Weights of a small mixture-of-experts language model, trained from scratch on English Wikipedia.
Size: width 192, vocabulary 16384.
Experts: 160 tanh GELU neurons an expert, 2 picks a token, a shared expert of 128 neurons.
Below are experts of layer 6 (counted from 0) of a mixture-of-experts language model. Rows are named router (the router's row for the expert) and show model dimensions 0-191. Each number is 50 + 15 x the weight over its row's rms, rounded and kept within 0 to 99.
Before each expert's rows: a language model's description of what the expert responds to. This comes from a sample of Wikipedia text that the model never trained on.

# expert 12
What it handles: Table pipes and header words such as Candidate, Votes, Notes, asteroid-list terms MPC and JPL, plus spaces after there were.
router:58 36 15 39 53 53 46 39 72 53 51 17 66 40 30 38 40 52 52 45 60 68 68 47 69 44 26 04 46 44 43 42 45 68 44 65 51 72 45 82 71 63 56 53 55 31 38 34 58 51 54 49 48 41 62 68 57 44 35 32 66 36 60 63 19 40 50 30 41 44 26 52 61 32 62 35 78 60 26 32 49 46 48 61 46 64 40 40 34 42 53 72 30 57 26 55 39 38 66 28 67 76 46 77 63 45 57 55 45 62 73 42 31 56 70 42 38 46 43 54 69 18 58 46 53 30 49 42 16 54 66 42 62 69 38 60 76 76 63 27 63 46 55 75 69 57 32 40 36 76 47 66 49 68 18 39 43 69 37 44 53 32 45 51 50 47 63 32 48 49 63 56 75 36 74 74 45 41 67 67 44 46 43 70 35 68 45 78 49 37 63 33

# expert 9
What it handles: Word-internal pieces after a name or word start, such as un-av-ailable, Ab-ig-ail, Front-eng-ine, plus some periods and table pipes.
router:45 36 45 70 68 65 74 34 31 46 65 57 20 68 75 54 64 35 53 59 46 39 56 41 49 45 38 22 44 59 33 41 30 11 72 59 61 30 29 71 20 56 55 68 56 74 26 60 42 45 59 51 34 56 15 29 75 78 52 27 59 68 69 41 49 77 36 54 65 47 27 52 47 44 29 46 73 19 39 58 19 49 37 43 41 34 31 67 42 33 63 69 53 54 21 39 44 64 43 55 34 60 63 48 26 57 31 55 61 45 34 26 53 48 64 40 67 54 51 57 65 51 46 70 53 38 57 30 45 29 58 61 18 82 41 62 48 42 54 39 47 81 75 49 65 63 45 67 47 65 51 51 25 61 57 37 48 36 51 68 54 48 76 44 32 43 45 41 35 43 48 52 68 40 39 38 68 69 61 55 41 31 40 44 52 63 60 71 55 32 32 65

# expert 25
What it handles: Personal and possessive pronouns such as he, she, they and their, plus apostrophes and possessive 's after names.
router:66 65 45 45 38 55 39 70 79 60 27 35 08 57 43 35 34 53 66 72 63 40 42 41 33 46 44 60 66 46 39 68 62 38 54 62 66 45 70 58 62 53 25 58 56 34 54 66 31 45 52 43 65 67 37 46 15 31 56 65 60 33 44 44 48 36 38 47 41 48 68 58 37 34 30 61 51 43 40 62 65 68 53 49 54 49 61 42 39 60 51 55 64 71 58 82 28 45 49 45 84 68 43 16 59 62 76 48 67 39 38 42 36 45 73 46 67 42 46 62 41 49 67 33 32 69 44 70 36 75 63 68 55 28 56 39 47 63 48 67 24 61 04 48 44 44 68 66 22 33 52 43 46 47 83 43 73 49 37 66 70 54 44 59 63 46 21 53 35 41 21 65 43 60 35 66 30 38 82 55 67 53 73 36 37 38 62 28 41 55 75 44

# expert 0
What it handles: Head nouns after modifiers, mostly time words and proper-name heads, such as years, century, State, University, War, often in history text.
router:37 47 61 54 48 60 43 50 54 41 35 61 67 53 27 67 39 54 63 85 68 23 45 54 59 61 69 58 88 54 51 53 35 57 46 54 43 45 54 33 50 50 33 34 50 53 17 78 47 46 66 42 74 41 43 46 82 21 52 28 11 28 47 28 69 55 56 90 70 49 40 68 36 62 47 74 30 58 82 50 57 33 67 46 40 45 59 61 44 57 47 43 64 63 78 68 56 42 42 49 40 46 37 61 36 61 33 49 31 42 27 55 77 40 23 50 67 48 58 67 57 28 47 60 43 49 64 77 57 68 50 34 66 65 56 53 38 54 55 48 70 50 40 68 39 72 43 31 54 49 28 48 45 35 51 45 69 57 58 14 53 39 64 51 82 49 56 48 57 52 55 53 50 45 82 60 29 40 17 59 30 50 37 65 68 39 57 45 87 73 43 33

# expert 17
What it handles: Descriptive adjectives and time words after the or a (early, dark, higher, main, During, August) in science and species text.
router:37 42 38 57 62 42 44 38 39 75 51 61 72 59 48 24 59 14 46 43 39 48 40 41 44 37 52 35 78 69 55 50 39 55 42 46 55 46 26 87 53 70 66 44 62 32 53 47 61 78 68 37 54 56 50 58 52 57 42 10 47 55 38 59 22 48 59 19 45 36 34 43 66 38 67 16 47 72 59 60 44 45 51 63 42 58 27 57 41 29 49 52 75 62 49 48 35 62 71 73 64 66 81 59 87 52 66 45 35 44 26 46 27 66 55 54 48 29 60 24 77 70 53 62 80 51 51 32 49 49 49 38 63 34 26 74 78 76 55 40 36 53 52 74 58 56 59 58 69 71 46 46 48 46 26 45 39 73 33 48 56 56 36 52 74 28 63 39 68 72 39 64 51 45 65 38 82 53 51 50 32 69 45 27 51 43 34 65 37 62 59 57

# expert 13
What it handles: Table pipes and spaces plus sport words in medal and results tables, such as Bronze, scored, medal, Long jump, country codes like RUS, ESP.
router:56 47 62 61 50 49 71 70 50 65 21 68 73 44 14 48 50 49 20 30 51 68 14 54 53 63 30 47 41 21 44 52 37 59 67 52 39 64 65 37 46 49 47 23 42 56 82 39 55 51 77 34 55 50 47 85 58 38 68 42 55 52 35 24 49 13 51 44 44 81 65 61 82 50 46 57 61 60 51 36 59 48 52 59 48 39 33 38 27 39 72 40 32 21 44 46 34 40 53 17 37 40 67 60 53 35 71 37 36 76 52 77 60 52 43 59 34 34 25 27 58 34 37 42 44 47 55 56 45 66 51 59 66 48 76 42 44 34 58 41 67 48 61 54 29 34 65 44 40 67 44 32 49 63 48 47 42 59 65 56 31 41 61 21 43 32 58 33 39 67 54 44 13 53 63 36 60 66 62 48 48 35 54 55 75 18 69 64 35 47 28 60

# expert 18
What it handles: The word that after announced in corporate and sports news with dates, plus articles and verb stems in business text such as sold, pay.
router:50 44 67 59 59 49 26 63 80 58 64 54 31 27 67 41 56 18 44 36 57 48 71 37 68 46 59 29 45 50 62 46 57 60 40 48 67 72 35 31 47 22 31 55 60 71 35 48 47 37 17 38 57 67 48 45 45 70 66 90 56 32 14 69 74 45 42 52 57 66 68 26 36 51 49 50 69 79 68 47 40 60 60 33 49 46 83 76 41 66 73 48 47 62 60 41 59 39 42 59 55 15 48 63 40 49 49 51 47 57 52 45 66 60 19 32 45 41 33 42 31 79 55 44 23 70 25 67 66 39 32 36 47 39 40 31 51 40 47 71 75 33 39 28 37 58 41 47 41 60 55 56 57 68 55 44 56 74 68 33 42 35 58 64 50 41 34 44 41 35 48 69 41 76 54 62 42 49 61 39 79 31 69 61 36 34 26 49 34 52 71 30

# expert 23
What it handles: Early pieces of split words and names after a first letter, like E-str-ada, Sp-ov-id, Ph-uc, and stems such as design, sk, dr.
router:42 49 54 49 41 25 32 28 88 54 60 41 36 63 47 45 57 38 68 39 63 59 46 49 41 29 48 37 43 29 44 69 83 51 32 55 52 56 57 80 48 42 47 45 35 56 64 48 45 40 38 57 16 63 61 40 44 52 87 42 48 25 38 50 16 56 53 24 21 57 43 43 43 47 62 39 69 32 46 42 45 37 54 63 38 35 82 53 40 56 78 33 75 64 28 46 56 60 70 64 74 57 39 42 78 53 87 54 71 49 70 44 25 35 46 68 54 70 49 66 38 57 75 61 55 55 62 69 48 61 71 57 66 39 42 63 79 66 54 67 25 40 40 52 39 53 57 54 32 67 50 30 15 50 47 46 67 62 41 77 78 65 34 52 64 58 34 59 54 45 42 54 62 44 33 44 75 60 70 31 59 48 44 14 75 45 46 42 40 64 46 35

# expert 7
What it handles: Abstract nouns and stems right after the, a or an, often followed by of or to, such as cost, loss, lack, ex-, am-ass-ed.
router:30 28 61 79 46 26 45 34 50 46 72 50 52 64 83 64 46 47 37 62 31 58 32 44 18 54 51 39 40 46 65 66 42 29 50 69 43 38 52 61 29 42 61 74 47 37 36 76 51 76 57 54 46 49 19 44 59 45 57 38 49 64 62 52 31 84 46 91 53 38 25 60 80 36 33 59 57 65 54 69 41 59 60 67 60 30 37 51 45 52 39 22 36 69 10 65 63 59 79 47 50 48 67 35 28 53 47 55 58 35 74 41 54 69 50 60 39 88 58 65 61 57 46 50 61 32 70 51 58 51 46 52 54 56 47 59 48 43 66 34 28 58 48 26 52 54 62 72 62 50 47 48 27 42 57 39 77 42 57 70 41 37 39 62 49 53 33 29 44 44 68 56 53 61 17 29 60 66 80 73 39 60 28 45 51 45 40 42 53 23 18 57

# expert 2
What it handles: Header cells in sports and episode tables like Statistics, date, Time, plus source words (JPL, MPC, Press, wrote, saying) and quote openings.
router:39 50 64 79 65 48 50 51 75 63 31 33 51 51 66 45 60 33 58 29 40 66 46 57 50 37 40 39 24 75 37 66 48 59 65 65 94 54 48 51 47 50 48 78 46 64 48 51 39 65 28 20 68 33 51 59 55 70 54 81 49 28 37 40 62 57 92 36 64 49 43 23 55 29 59 47 68 47 53 84 65 36 42 51 56 56 47 59 47 45 33 48 39 56 24 51 66 64 51 67 64 35 65 70 45 68 83 70 41 31 52 44 43 57 63 32 55 56 27 46 15 40 59 26 38 38 45 35 59 65 48 31 45 42 51 36 34 74 57 50 66 38 58 60 51 50 75 44 58 50 63 49 43 59 32 47 40 65 27 28 70 34 69 68 90 59 41 44 70 19 52 41 60 61 54 55 32 66 62 51 51 57 50 60 21 42 33 40 30 48 52 17

# expert 28
What it handles: Inner syllables of Japanese, Indian and other Asian names after a capital letter, such as T-osh-iaki, Yoshi-y-uki, Shy-am, Raj.
router:57 45 21 59 36 62 52 25 53 69 56 54 40 78 34 39 57 62 29 37 67 30 41 55 46 56 56 46 22 58 20 53 50 48 67 21 32 46 79 22 42 52 40 89 43 71 70 68 40 55 50 62 37 40 50 55 52 51 64 69 56 54 72 55 41 40 62 17 68 75 67 74 20 54 36 34 46 48 33 62 56 41 73 46 67 39 35 52 36 40 54 43 55 58 31 39 53 66 34 66 63 59 81 34 43 57 80 34 40 52 47 72 51 32 57 40 78 55 41 60 51 54 61 29 30 55 52 74 74 35 44 57 44 41 29 60 29 76 26 30 55 57 50 48 35 54 66 33 18 56 65 35 49 69 42 36 58 35 60 80 79 48 56 60 28 40 50 42 33 30 38 46 55 53 61 50 71 55 40 37 34 57 42 56 32 51 36 55 61 55 85 39

# expert 3
What it handles: Spaces before years or scores after commas, number fragments, and inner word pieces in lists and tables, such as July 13, 2018, In-str-uments.
router:39 31 66 47 32 12 61 29 34 33 58 64 39 48 55 43 37 67 31 61 07 71 56 23 42 39 55 45 49 31 53 58 34 21 53 76 42 59 36 56 21 50 73 85 60 46 60 40 37 52 43 35 52 33 48 64 65 46 66 46 59 69 53 67 60 56 40 71 43 56 55 55 53 48 66 73 64 39 26 28 43 71 34 30 44 46 54 68 62 39 30 69 49 25 39 62 54 53 50 35 23 67 27 43 56 40 46 56 72 33 57 41 60 59 32 80 48 62 54 48 62 65 44 74 43 54 55 54 41 26 56 42 32 81 56 51 66 13 42 69 57 34 73 46 66 40 36 43 72 55 61 59 44 63 48 54 57 44 74 75 25 60 58 36 20 69 59 39 41 53 63 59 38 30 60 36 69 77 35 45 60 22 59 48 62 63 64 61 67 33 41 53

# expert 14
What it handles: Fragments inside words and codes (B-as-in, L-ar-va, P-res-cription) and name words like Pan, Van, Railway, Squadron, Route.
router:42 55 40 51 22 33 39 39 69 40 62 45 58 47 48 41 45 57 76 49 68 52 65 40 53 34 57 38 82 36 63 51 85 58 50 36 74 35 49 55 60 53 42 35 18 48 47 21 28 55 62 42 65 48 76 56 41 55 27 53 45 35 15 68 87 37 59 38 46 60 68 49 52 37 41 22 44 40 57 42 28 19 66 66 43 71 88 78 39 58 64 63 68 58 63 35 29 48 54 45 76 33 11 64 79 52 80 25 49 71 44 52 44 63 44 47 57 45 64 65 51 48 53 61 45 61 45 47 54 47 31 45 39 36 56 60 75 59 69 69 69 15 48 59 65 63 57 40 57 45 67 57 36 40 56 45 51 71 39 49 47 55 27 24 61 64 55 36 74 30 24 52 54 41 43 50 58 30 48 65 58 46 57 34 56 39 41 59 67 74 33 32

# expert 10
What it handles: Abbreviation and label tokens in infoboxes and lists, such as U.S., No., Jr., Party, Preceded by, Personal information, www.
router:23 55 33 41 35 73 42 63 42 62 64 70 47 53 23 91 39 49 58 36 65 46 31 53 66 51 59 71 60 37 42 63 57 51 37 52 78 62 57 47 43 54 56 25 65 34 69 41 34 64 67 50 23 58 48 53 48 37 78 79 41 36 77 74 63 51 10 35 36 28 66 47 56 56 46 70 34 48 33 62 56 51 50 33 41 78 56 77 68 51 58 25 70 55 23 34 68 74 41 23 42 48 41 66 52 35 42 40 51 51 70 42 59 47 14 53 55 49 62 35 37 36 63 51 64 62 64 44 35 74 49 09 59 53 52 47 62 58 52 25 67 53 26 41 37 59 40 35 52 74 35 69 34 37 58 53 42 71 62 54 34 57 57 42 71 56 27 51 46 52 43 29 45 57 47 63 42 54 56 23 59 66 37 58 27 35 50 44 78 80 46 60

# expert 1
What it handles: Two-digit numeric pieces such as 19, 18, 17 after a decimal point or dash in percentage tables and coordinates; also nationality adjectives like English, Russian.
router:37 45 35 63 56 49 31 75 38 67 79 28 65 51 53 50 75 49 35 41 71 36 72 40 61 53 56 42 76 60 61 69 39 59 45 26 39 60 46 49 38 53 49 32 65 22 35 33 40 57 14 39 35 55 46 55 48 50 70 36 35 66 21 22 31 29 50 36 58 26 55 61 67 63 59 52 29 65 54 57 54 37 51 62 36 67 55 40 80 22 25 48 70 49 46 44 39 35 59 51 53 35 71 32 34 50 59 40 24 50 33 66 66 76 23 41 42 71 39 51 66 40 27 57 60 43 66 58 51 70 37 54 49 39 49 60 47 62 58 65 69 26 50 69 81 63 56 61 50 29 30 46 39 76 21 68 31 48 75 36 53 67 38 36 38 80 63 36 50 74 40 39 61 42 86 38 38 41 76 43 43 39 58 70 50 59 52 45 46 60 64 73

# expert 6
What it handles: Pipes, commas, percent signs and ethnic category words in census and demographic tables, plus coordinate symbols such as °N and ′.
router:40 24 41 42 71 60 52 71 53 18 59 52 72 58 33 61 60 74 60 41 59 54 57 64 70 54 25 36 50 52 66 47 70 72 65 49 45 66 72 71 84 55 37 41 53 26 26 27 52 71 25 54 50 44 65 74 61 61 33 45 52 55 44 33 30 27 39 13 56 29 26 35 58 63 52 52 35 60 71 29 57 46 42 26 55 58 36 33 48 16 57 79 45 37 64 50 46 47 44 60 53 39 45 50 39 37 49 49 29 51 53 63 21 58 68 47 26 43 37 69 53 12 60 46 36 41 33 34 33 40 31 65 21 65 24 67 60 66 34 50 74 66 50 64 54 53 45 39 69 45 64 47 20 35 40 55 52 67 35 28 41 24 23 63 52 44 57 62 68 59 60 63 54 57 55 53 60 47 65 39 46 26 39 39 42 40 47 44 35 70 40 77